Weights of a small mixture-of-experts language model, trained from scratch on English Wikipedia: 13 layers.
Below are experts of layer 3 (counted from 0) of a mixture-of-experts language model. Rows are named router (the router's row for the expert), down (a neuron's output weights, with its number) and show model dimensions 240-319. Each number is 500 + 40 x the weight over its row's rms, rounded and kept within 0 to 999. Numbers have three digits each.
Before each expert's rows: a language model's description of what the expert responds to. This comes from a sample of Wikipedia text that the model never trained on.

# expert 32
Description: Capitalized title words. Capitalized words in song, album and other titles, often short verbs or pronouns like Do, Don't, You, Is, Make.
router:558504515476466445497510521503504436486484497449585499420516446531515531526510455557529442512477436487488546532436551499479418471553464516467465499565515462492526536402554466479482532471543531437567510483470567491475499484469592426586551404
down0:506491598527444493548518522598532580498450571535449487496522495522544565514543529484507516577541475475503516472542511482474521538515489413440449489481498438531482466595490540501455531497505446519530435445470484418476430494485518561435472499

# expert 36
Description: Surname endings. Final word pieces ending names and words, often English surname suffixes like -ley, -ton, -kins, -inson, or Hye-on.
router:501471497538534514512529471514490491483471534450538569454493562547529489570490451522523468531508514500469491517454603480456523548570481515508472453567489536561528509512524560484542524502515493451578512489471531516445456433419464501563531472
down0:497468500368418417526457513485563494497508501411498526476571493588509486488575551527462487558438508476540454504478508444545482480542488553543505483560557491472499445439531470574448471515437487489518522417515534506454519565518494612484456482

# expert 13
Description: Table headers, there's. Nouns heading table columns or list titles, such as List, Role, Team, Position, plus 's after there and sports words like penalty.
router:547451501504490548410566468523405509462456484525503542491424448508545481567443472508442441519479505468494437528497590562497523434523474515501495460517480514483449529485445522425478532544523461499503547443435537476495495478478508420499523468
down0:453507506503539452520555514502438413504464460464476571424459520469516507548425560547507486486559491507451495468461480553494506477553565471441543510504555521525516442514380480514466559477483426492452455445482516451527494546518493461563455556

# expert 3
Description: Concrete event/object nouns. Common nouns right after an article or possessive, often war and action terms: explosion, army, attack, campaign, area, cost.
router:493456482489557425431530518509475458518451474415461527501442522546545497567403453547500480549570482373491534547478523471518528481501465472480543471512446531572488505451490498441508519490499463513578428538476551485533462493452536464499566471
down0:537519488525458471481491422479449464412437493449548512646533509478566487485497446504474563517531554495528532477474512437510500534543459502472474450500540524400427524495489506490480512501516564500518506528556540551418534468522497456470474522

# expert 8
Description: Commas. Commas in running prose, especially after introductory phrases or place names, including combined forms like ", ), and %,.
router:535516509520478448470519457506494524484438501491500504508484549499613471500457495567505478597432444428485522497437547436514504474525430494521467465471428556463489555461471506486497507488512476529555530515475509460506441488377502533541568482
down0:467484472514566459536509459484488554501500475417474512487511493512515465486432557509553593473485489530494448501613539539514491488530497544492478584559459475439476458433505520530508438532511477566447539502528531444557531471549494561410453519

# expert 23
Description: Digits after separators. Digits right after a colon, decimal point or degree sign in times, prices, stats and coordinates, e.g. 35:20, $1.7 million.
router:538479518535483501500497503539459422543483446404507581502404529548559475523491397479468424559521532444545522628503525431536513502492440436526541502514465487494520532432459522469493485411489466492555524480453477473472480532469491461487512506
down0:532501527527437451473460491512514469523551491502467524487487496436541495545503511458508505534499475508454522494541489516453394470492471502569548516460529523471500552505516539572534479480553520469492523494461519541585475541560507468468464528

# expert 57
Description: Time and election units. Time-unit and count nouns plus election-table headers: years, season, century, week, election, Pts, ±%, Candidate.
router:600495475503514478412487523563434533492499536563522470463439508542504537560449489497481453548542490516501581618440532473458522476497446557557535519535504520525489562441512505468533515470496381518518479472485453477519483500455451480530513508
down0:526439491434554572515472518500471578487482483463485473526530464541466541429411521461569590533479547468411523505489504486453478550472501526471469423492470514530550457531537494550452462487494532515475569525566486454512465409531548519484525458

# expert 22
Description: Colons after labels. Colons, and some closing punctuation, after a label or name, as in "Born:", "Manchester United:", "Branch/service:", in infoboxes, lists and match reports.
router:568513572522501456464504461522537508479496500473522487485467468586552484495487430497524441583508491487517512585415526467394473483523398428484487454549412541548482537513495465473511455523537444446494435473450508414502560466437517491529491474
down0:515557517489528480498477453494517427447519529543496494471547482490514552508424456487526507510529460470531482549504481429428469542465466476472541473521541510533516416517453584459456569539503478467507467595530530447511541499575480446486505477

# expert 5
Description: Adjectival suffixes, possessives, time words. Word-final suffixes like -ic, -ical, -ly, -ously, -ant, plus possessives his, her, 's and time words later, early, previously.
router:492445547420524545465545468496472436501483459538474520464483537562530442501486511547455465569492523468512598521496577569494457512514484519410470487526570510461540519473452546465473484524517417491538549504437473497509488501447511507560515431
down0:512482460549514549520526545504508540549496546537440495524520494518547485541546477476529540525455452473510482420525583536475509529543466519532465539586444449544529489562527502547569424500506534565522472536485488459449540561500512424501495512

# expert 47
Description: Past-tense verbs. Past-tense verbs and -ed/-ing endings after a subject or was/were, e.g. made, won, began, react-ed, signed.
router:507468527518468444431492483490417455525455460477493546459450565558596476597484456435435458513499506472513517587489572438513479509533531523473484445499434503509546548507487519508560491438546492506520477519505503450524510484434496481520487429
down0:474502454481469431428525472490501449453478537465483556527567475464500516481453440394479507420514482431536478404467541489450388467450493502498504527463568508523555533482457538467416545497530574455469477537491508484532490499486490428491498481

# expert 4
Description: Adjective-forming suffixes. Word-final suffix pieces forming adjectives or nouns, such as -ial, -ical, -ational, -ular, -able; also bullet points in infobox lists.
router:544471512483522514488546492498527454470507458511488459433487475554531473564475489533405460525536451492492584557477566438472510371584435514486504526557492452496536533472492487475536482526546483495524443452466498480463540495462545502529552407
down0:488496517460543508488500526465473461468470557541520516494470471511553469500500523581535430466472502578615548524451448495519576501459505532480499519519479492556463552479468456463612518514516504605479494529480467493468544497480530472468437504

# expert 18
Description: Non-Latin script bytes. Byte pieces of Korean, Chinese, Japanese, Kannada and other non-Latin scripts, plus invisible marks in coordinates.
router:529522492570493517463505515509499504450466454520512530497543509531537454554546431444410484522509503495454510557501562533531536514561509498430484490524445522491525539437469486510492494473495511528486531442500498474450519525441480487539562471
down0:499511510519474452465448495553480550496532485545573478440491491416492500490582445481473482470486461581584590494478514420455469522515471454513453429545457429435542523494467455482498434476557483527479499583486481566559513518537495459473530482

# expert 42
Description: Prepositions and linking words. Prepositions, conjunctions and adverbs introducing a phrase mid-sentence, such as including, such, using, like, without, via.
router:483446523458564476435482504552468447525536446481465484467478594546570445548469452488502467530534459398447480526452545507503457413492388479538529442471504517446547532457555444501485521449561509520507465492482480499466501464464487475518521471
down0:529549469437479546462499544455480458529508532558495496536546533518467506499479524428494482511453559524398448484425509487488502536535544444498458466514465498539550483460416531482465479562548443527419421491492470442519458505547554496515483461

# expert 27
Description: Table cell separators. Pipe separators between table cells, plus semicolons and colons in sports results, racing entries, election and medal tables.
router:509510554446503510475541562535492489482448450462524519491527483547573517525497446549438524535491507441453606508495519453449539431527474481469477489509518547549490549471538576491515515430505502475607506529444525453481506569400512457512502485
down0:443491501487514522572502505481537566445523553500449444448543465564416512447468477531470458549478443506471436521516506526466436532486524434425474478476463547542497524510418458539418515510457522590506543589507470472571517477507493516463455426

# expert 9
Description: Conjunction and. Mostly the conjunction and, also or, nor, &, in lists and census prose such as under age 18 and, households, percentages.
router:503521488532477457514508486616500501499487463457541498490474503527602526584434468508422456526493454443531529520461544480475468461544422464482488467566454523523431534486488522492448457493502470475484540528492421489508507485455495472538578512
down0:539469483408529501454518480432512484461550538570502469483469600524502532482580464494493509534496478555536486537437561566568579500590423531453508492485450560542539496479476433524510492416504486544495505499525579555440517517479523487523450455

# expert 34
Description: Articles and determiners. Articles and determiners starting a noun phrase after as, is, of or was, such as a, an, the, another.
router:524528581432558518423502527546467448524509503440491555491497549518531548515474483506490485504527467450483499555494527529516484501534386487464465478524508500483535569506470594509488499485520526443502502520443546462477564536508480496559506522
down0:527489564498496511495470517535469532571453571503459569422603464564506489552519559619579478428444477463484550470505540490483443496519555523511537508495514493481509507534541442444455510540580496505498465510514490450543542513467502553547493483

# expert 31
Description: Infobox and list starts. Tokens starting lines in infoboxes, tables and lists, such as Final, Personal, Scientific, Binomial, Preceded, and leading digits of numbered rows.
router:511510538516494495484487523475466528465445468483412530503515491504572466483455486529537461504494462467563499536500552549443488506529480532482436472540458521500442527448544494486495538509559406523497438485494504450514579460476593476529524454
down0:531545553530543549452473527472507398439500530512451506561471479429525538492505452470511515466512482514485392514554517550493554533574625541467460482588549564504477485480452477515516594428530460486521520512498496559464500523563501510500523497

# expert 59
Description: Technical abstract nouns. Nouns ending noun phrases in technical or scientific text, often after an adjective, e.g. power, generation, information, data, treatment.
router:517509510504489496456542514588417520565462495416492551500493519508508467558494477464508455560470449450523526539513528475489574400464509456513529478533458543473497542486444495436515481499484460466560509457365542439493472464510523497546582522
down0:474433485497596591477455516441452574470470528496593494557452531521462518444509499536489539569422388520460504487521468476537473406429560458513477517449432478515481490507546500489515513454407452524495544505448488450521554493501541488513478466

# expert 50
Description: Digits and this/these. Single digits inside multi-digit numbers in tables, coordinates and years, plus the determiners this, these and whole.
router:566490510512486511498500514584462535520477440494502557460434519516525509573424446512452503555491498484550509543531507544463481460556487538505517467505523503516488564462464503415458493494552401506558460428452507493475495496396578497486479479
down0:421441518564544515506457573463481503523456495515463491547488530495549536496502491456462425489454500494529456515483544515518440512510521458454428533522499509451463464566510508569538531498504524491420511516594498503509478496535474509431594491

# expert 43
Description: Digits in data tables. Leading digits of numbers in statistic tables and measurements, mainly 4 through 9, such as 7.2 in climate tables, 68.76, 896 ft.
router:521551508487497504467498532490424419511469460505484496499458529507553532587473426504471453501548434489516573546489562515476525448600465518492535509486476492464447543515483483443533539463493444528594530473483501437492511439443505468535553489
down0:433557509444472421431419481507528503437489536541488540544576517550495465501572503521518511501514416521505554501490537530558468452530545488510534421447453477555541545475477536536540524554533535536511497461541506495505467495537498460509544491

# expert 48
Description: Main verbs after subject. Auxiliary and main verbs right after a sentence's subject, mostly was, is, were, has, as in Panama was provided.
router:569478525419528470458515520528460492509449427483552574407412505552532496522479384494439475519461454492451511560481544471498475444539492479515458449492503504526498571409477498453446473477510511487516533515473535458523490487468512428529575387
down0:517506546427492502477469505495538551475515517442469510528581582486434529481441529516537425481484446526508505452550477499531499405527510497489468479497515446471546465447500507502500546570549587452486563454555499509509534479504411512552536507

# expert 49
Description: Determiners and quantifiers. Determiners, quantifiers and adjectives after articles or verbs, such as a, no, only, some, many, such, first, simple.
router:491507473470562482477560569534437508523487484460499456406513524515502437528461489521537478531509488455549562583484542542498457450527454530467461490504537504488544547438477516526582526487547467470519487495465479497480533527464533498581484484
down0:445465420536549503467551535478502505451477489408619526517492497487449477496530475499511556470554500477481474438523485479505502458500485552482444528467479537477538501559430474584529513513514565434439480513543475514541538519602538466407513524

# expert 56
Description: Opening parentheses and spaces. Opening parentheses after names or terms, introducing dates, abbreviations or country codes, and spaces before year numbers.
router:546505578457547466450482503528504510506488486491511497481463513562520434515563406560536490526451450487465533502435576500457459492533459479423481443540443532510474514399437553485464529529518515568571482518496559499482419494412495511507503484
down0:466496504502504487479545462462528557502453490459460547532483500563544516449568529433483399478475525492530436503512507514485400486525479481506606494503484512526456538455500489462533448465541499501517510492545521480433522476455474531473494521

# expert 6
Description: Year digits. Single digits inside four-digit years, mostly the third or fourth digit after 19 or 20, as in 1981, 2019.
router:502455541513500531440493516542456517461471450472475502419453518537517496575461421496507485597471455468501555546495516498449468502504442528488448494472523497503543522447482493487504531466498479457599425502387478468449531512413529498553449442
down0:517529466540539520439483556521517495498417522493476496447520432533470508464461599537550570557503474410541526591500552475513425447557442451510540487524529524497542472482561516461481410513570507579429420477447461481478568546491498515515433487

# expert 44
Description: Hyphens and list dashes. Hyphens joining compounds like father-son or member-at-large, and dashes or pipes opening lines of bulleted lists and tables.
router:481531532452525503459493482532418443466509516434510605477490526504514477498442406542441442507473488442444507515437553514480440485513400478524505499529501494495514538455507509444507514497488514538490515500450483471519558436368511482544506474
down0:474469423458466480476567547444542569480537490456515549557506504585541506475499499504486546511464452527524480538546460487450470497504518514528515562479487403408477532535524541538491505509496515538473489500576490484485494521476425557494441566

# expert 16
Description: Table header words. Capitalized column-header words inside wiki tables, such as Title, Year, Cup, Votes, Candidate, Goals, often between pipe separators.
router:563466488464541560406511528499513458472509454511555554436510467518512533501455438546527530542498525437430520564439529529494565453515487490471548519479491512518511503545508476454571474490536504518578512495460479520516505516486495472554447491
down0:512515423440481449479457527549471450496555429455456502476473574543533472513476452484539412543539460504424468557447557588476481508474481490479478475501515434480544537453432421487422446487486532437576512432452511568451460525465500510497483467

# expert 58
Description: Name-internal word pieces. Middle and final pieces of rare, often Germanic or Scandinavian surnames and unusual words, such as -berg, -mann, -heim, -ald.
router:520480594494518485459539495541461435531471485489491557437498471479564461575544500509491470613489472420509554565453549473508514463524424441497466432540496546453474556449521540532519460445485442481559525507408460495440476486436520492537503508
down0:536428502494474511457469460533514483586461520498514490507527453470597508457536498546523487493487470457441495441532484492480453501480490463539403486488461525526538472521493523481470433535474477500577486538385478452525451490540447511586478435

# expert 19
Description: Capitalized name openings. Capitalized first pieces of names of teams, companies, people and software, such as Reg(giana), Hy(undai), Ap(ache), Fred.
router:558570588446474416419563536565551421487534479462491580518491529556534499539461461511544481549494438443416472520468585521496502470525417480538460513508552567517496544482520452508534458456530471489548489489457494481451560410494515503561519457
down0:578498526451554523526473446500462486402426481474560485444470478561516473497504458508461387534548450485469573412462565539386480531455490505461517499469502463529522491521551478469533532559471566554547511548447509447525542478554496553538536529

# expert 10
Description: Numbers and quantities. Number words and quantity terms after "a", "number" or "at", such as three, million, total, often in chart positions and ratings.
router:522495490494479418437519472594494478574457506435542490467447459543587565625437407450526420491542491490562502582446593515503502519483456537499535495508469498477495524472422511451503457488538445482476509471518486443441481539490539438545591430
down0:500526582462494574549446428531462541516495498450498450464471547531439511448628592457451537579485535438494479573557512434513510511510461541488500430489588544507456495495544605597484526525499542493578578478402538476490495464541490607449471600

# expert 45
Description: Infobox list fields. Line-initial bullet dashes and field names in infobox-style lists: Status, Coordinates, Genre, Genus, Born, Preceded by.
router:471507501485482523415508508523498485539458534471496527457460437533556480520473428500434486498475501500443496519462545533434495489521480489532442506573496477543509523511478479390541475534513484447556532465471519535535585478509554458489576486
down0:503606503529507527502533433433497540535455498533453498513513477525547443510527501413495505530538553532505523469521436516522503474470490411473452539410475506494504596563474502429499495526488479476473510537536474525444447508457460486487491512

# expert 38
Description: Table cell separators. Pipe separators between numeric cells in sports and election tables, plus semicolons in semicolon-separated rosters.
router:537506571474509531479510499516485483523486459493488538485493450558587525565470430547436474545535459482488548509466527527509464465504476513512475499540475559524452581483532506499509487474482510500551469483480529486458566411437494479555470477
down0:463592518479464496485527467482460485539514470537517450523563468503517520523514544465473422527496535519483513507462517494395491513496447511559449498524480530590514500513521470503477468508527537478566545508512488381469462508484479482473399452

# expert 17
Description: Closing parentheses, institution nouns. Closing parentheses and quotes after party, team or title names, plus nouns like team, club, school, district, member, station.
router:535540509510568470461500545517504514511434485462517474450536445516500550479475464524491523554456468454443554596430545501520469464503501485497500504545498509531458535485492526453533483488524445509558521531456506378477574511462482483525501393
down0:471534477547525468493474537560481457507462496427440461499520486529480450509461534451540514548476514580435470530476520519478486612578478566527445539448484394556539487496501579517459415402553530515483491514539448492583452544422500513417486503